Below are experts of layer 10 (counted from 0) of a mixture-of-experts language model. Rows are named router (the router's row for the expert), gate (a neuron's input weights, with its number), up (a neuron's input weights, with its number) and show model dimensions 0-127. Each number is 500 + 25 x the weight over its row's rms, rounded and kept within 0 to 999. Numbers have three digits each.
After each expert's rows: "gets" lists some tokens that make up at least twice as much of what it gets as of all text. This comes from a sample of Wikipedia text that the model never trained on. Tokens count by the router's weight.

# expert 9
router:481469486493481526436503500538546551504501464483494496478533545519519501501479451497538461499477505471478476513512474473477522493568510492569488539528455519504465508478511513509516536523519507514532471495506497510463485525496516533531518476499510539496441485512474526477509511527523527504506520490508467521519507435501502522486471498495506490514480519511484514461496506481500477505462
gate0:511494526485471516472526489494505514528524468481465456568489530526515535475537457500531517492520485485483476484506479453496472513500503501524483512512477492457493545528494509516486526492512505474473438500509491527528490549486488486476500470491486499477468493491520512508507538575480526533527522499514510509512479471516464506490469535554511481552517527522442499510473479499496478480506
up0:503561472477453478513478544521520518514487444504494511499511528505513516469529495482499504494461477485494524488494529516505452493507551490494468530503509538497505472502490437511512514488513479506466499515493473517486506516515504571523502485569494458491511483499489493459524482497494515519487512482497414519489482542520490465478465489503514456464506460490492485507515491488511528478462
gets: " and", " the", " a", " of", " or", " his"

# expert 10
router:481460523530526495508484512548481490483532452494484483507521530507518516474483479509494477485450454499522506522481487531475436535487488517498501497497495518504493527486502466506453525490561502504524508531493502474438449480500518523497477470491507504507473447521466457536486537512527489482529528506502513518522521468512522501468545492479518460488523487497499532469468459466490478470482
gate0:424506474457465486525535499480508498515558493502504478462513464533511486502448521488509495493480503430487468475519503490498535505520502511464495514531518499494501525482499475494487493437561513536475526478510479482505507509483532516489484507508460478512488512499498538472497511460485465485521515540517540542521468483503520523477503477491510523464525493472447492483530483471509501493536
up0:543483469494523549488434491477490501501522522493496493481465482487470505494509528453474503488501465499507451518521507488508513516466441485474479487482537523534500508518480499486486488508494492503478475499494507502548484529436531508436529487542508523510523505525471486499544531492503502478479521561504527522514493496464511495491504511504507492511452518493522553537556477484496499546518
gets: " (", " M", " S", " P", " L", " B"

# expert 8
router:497461476472501505470499513496511513477516508499490512494543502545538486507495489474504500487416472480475458523507483469447509524500459500496531529468485507508475515489553492504473498474507538513554524513505506509476501476501506539511499489491548491506467496520469499531500466497530495464512491514512488547489523490526478504507528457502532494515545532513416524464504493494491470488455
gate0:511521529535541512550470453526515475493535538507479473456538507458485531495465505502533540514490487516528440502518475493497525499472493480524483486440489529482499469467483498495472507486520503521508461499505482489465491479516495478461508540505498483496479484515540470514520493518508522473480495538482511492478516543515497561488514457530485512505517497448483571496500514500487503528488
up0:505551456448482539487500459536501492514518502492509484560463491501469515501497494498448462551462507530484505498516519510523547456446487498506530495509503512506485515486518457525472568481506494521517461448435470473505548506502539474450518492473490480512532480507499509490525525521494472493508518518505497504501511518527510515519500518472520526491512492520515491517491483535519514488487
gets: " ", "1", "2", "0", "9", "3"

# expert 5
router:495474469492482495507485533496517493447524455463498499509525506492518514551485452501533476489479492446514503529497501515488507514511456471527547580524495492523505526549500518483484497503504496499516511489474504486499463498499548485525448514527487512528533503507469494516528478497509556503524458463510491519549502485533519543503491469442543494512500496500487536512488491473477490469513
gate0:528503480444489525493520482497525496513496520490513494520509529494492538477462432521539481482532479486535452535465510527484496511481474521523500536454513493509516488482445515447480448500484528477467491488562479508518493500495476533468542523498534518509488508499484522506532520494521525549489540462544499464491520551527488483488513493494516456495516480495480497532502497511504509487496
up0:487450498512540497486513532486538504460496473475502513515530521460525498541513510462488525506505471493484504471506503503479532494529498526513504486505523495459481505487522513527531505542523469462495536497472516535496495473521523501477475472540479497539540510488474482543499481519532469519484490478495523525530457539534533508489448470469505522475482476430459489530541524500502546498500
gets: " was", " to", " is", "ed", " were", " as"

# expert 0
router:529505470532517537495493487493568476458543478515517484517506535488532502474513485484497459503441485512487444518543517511489493503558482491506503499536484484489501500523500485527526509525495465504536447514518522465487452521473490522583525497481504491497440504504477507483533484534531514485535488509492461508536485498558498507487509461487502481515491502520490517493505508506471492490491
gate0:510502510525513520493537498518489515470500447519464504504509552524497479478507454515555533508537485500502469513517474470497516491522500501464488534503510535482496489511494460477503502476512455486564499527486517503496520496482519462543513558474465518536556501496464498501487473526522458457463518463503521480510498518523541488522523463522524494513501557478493494465520522490541497493513
up0:502489481525479514488477498478481475537523464522466438494506501498481515493483488448495492473493477543495539457486489473559498517503526492469479508510489536515488482472535466482513480454493512512501497518470460504493513454506526469504549525498524525491511507506472529480560494501564480452512468542483486490496501508470511494515530461502517535503459495502487498544531524465512512508459
gets: " the", " a", " The", " an", " his", "'"

# expert 7
router:501501490463500474485458481499518471487509491454514509503510531483517502486490470507521451478493513495460503555505502501487509551484519448523493487509471542481500548490545504567526482527529487481532484534504513492469457444505498482520497505512507486488468477531506522497527489537528484482534509495521497466515529504533532513501531504450534489516518536502496542481484527456489451469481
gate0:505531479503508489508493458530511503468529475508482500499505555500527538528501515480475520494477533496514522500485500528523480517495507520524484468492480496525536506492509492533508500523514482476507456524562496546461449512481474455469489462544535546513495459482504474496551493524505539506447495516521517495502503538467497521515508515483556485492459535529465462487525501493512532458506
up0:505485479475508491509522506521518505490452492530522497516532432500456490518528505467470531507507480540462477534515533517452493494478506494497478500505531479497457544493432482511503497502504528488522521493514488515530530483531511541524498513483520477476476512512453508510482525481515537542508447516517519527520481512528439475527531530517458452504491517509520493529502523473503490514455
gets: "0", "9", "1", "8", "2", "5"

# expert 13
router:498490495488494514483523470531531469471542469501464491469545537491529486455513461482495484499464478490483493529458493500469519508501469473517518520529519482513515526500494486525523510538535525487515504524525504470421484469519523538514490486466484528502520523551432493532510529563528489486514513521483500524560517501504532510506498531509506494501507500536472489512488478471479464498514
gate0:549508476502499508491510476519522503457525467517545526487488495523516492520506495547433492516471536474514509462523472468517478458490484508522478537529473532500476554479521473503523514482525477554503532475504501492479506474500490533533508534519506529541479502504439489526467521488537509491482489472482473464505463515477508463490453505517541512512496506481499461509527538500512475518524
up0:517487484532514483505475505522508521450499468527499534484523526525514435524444496499474474485441501505479496517506477457488512526491517509501522486495486483509510554521491507508551489490461508473530512523490469474482531460494529522490494506548503520513513521496483471539451505447520481532526511531511496476483496498460523481475493463528516505545553479515531462511508523520525516502539
gets: "-", "\n", " \"", " (", "–", " c"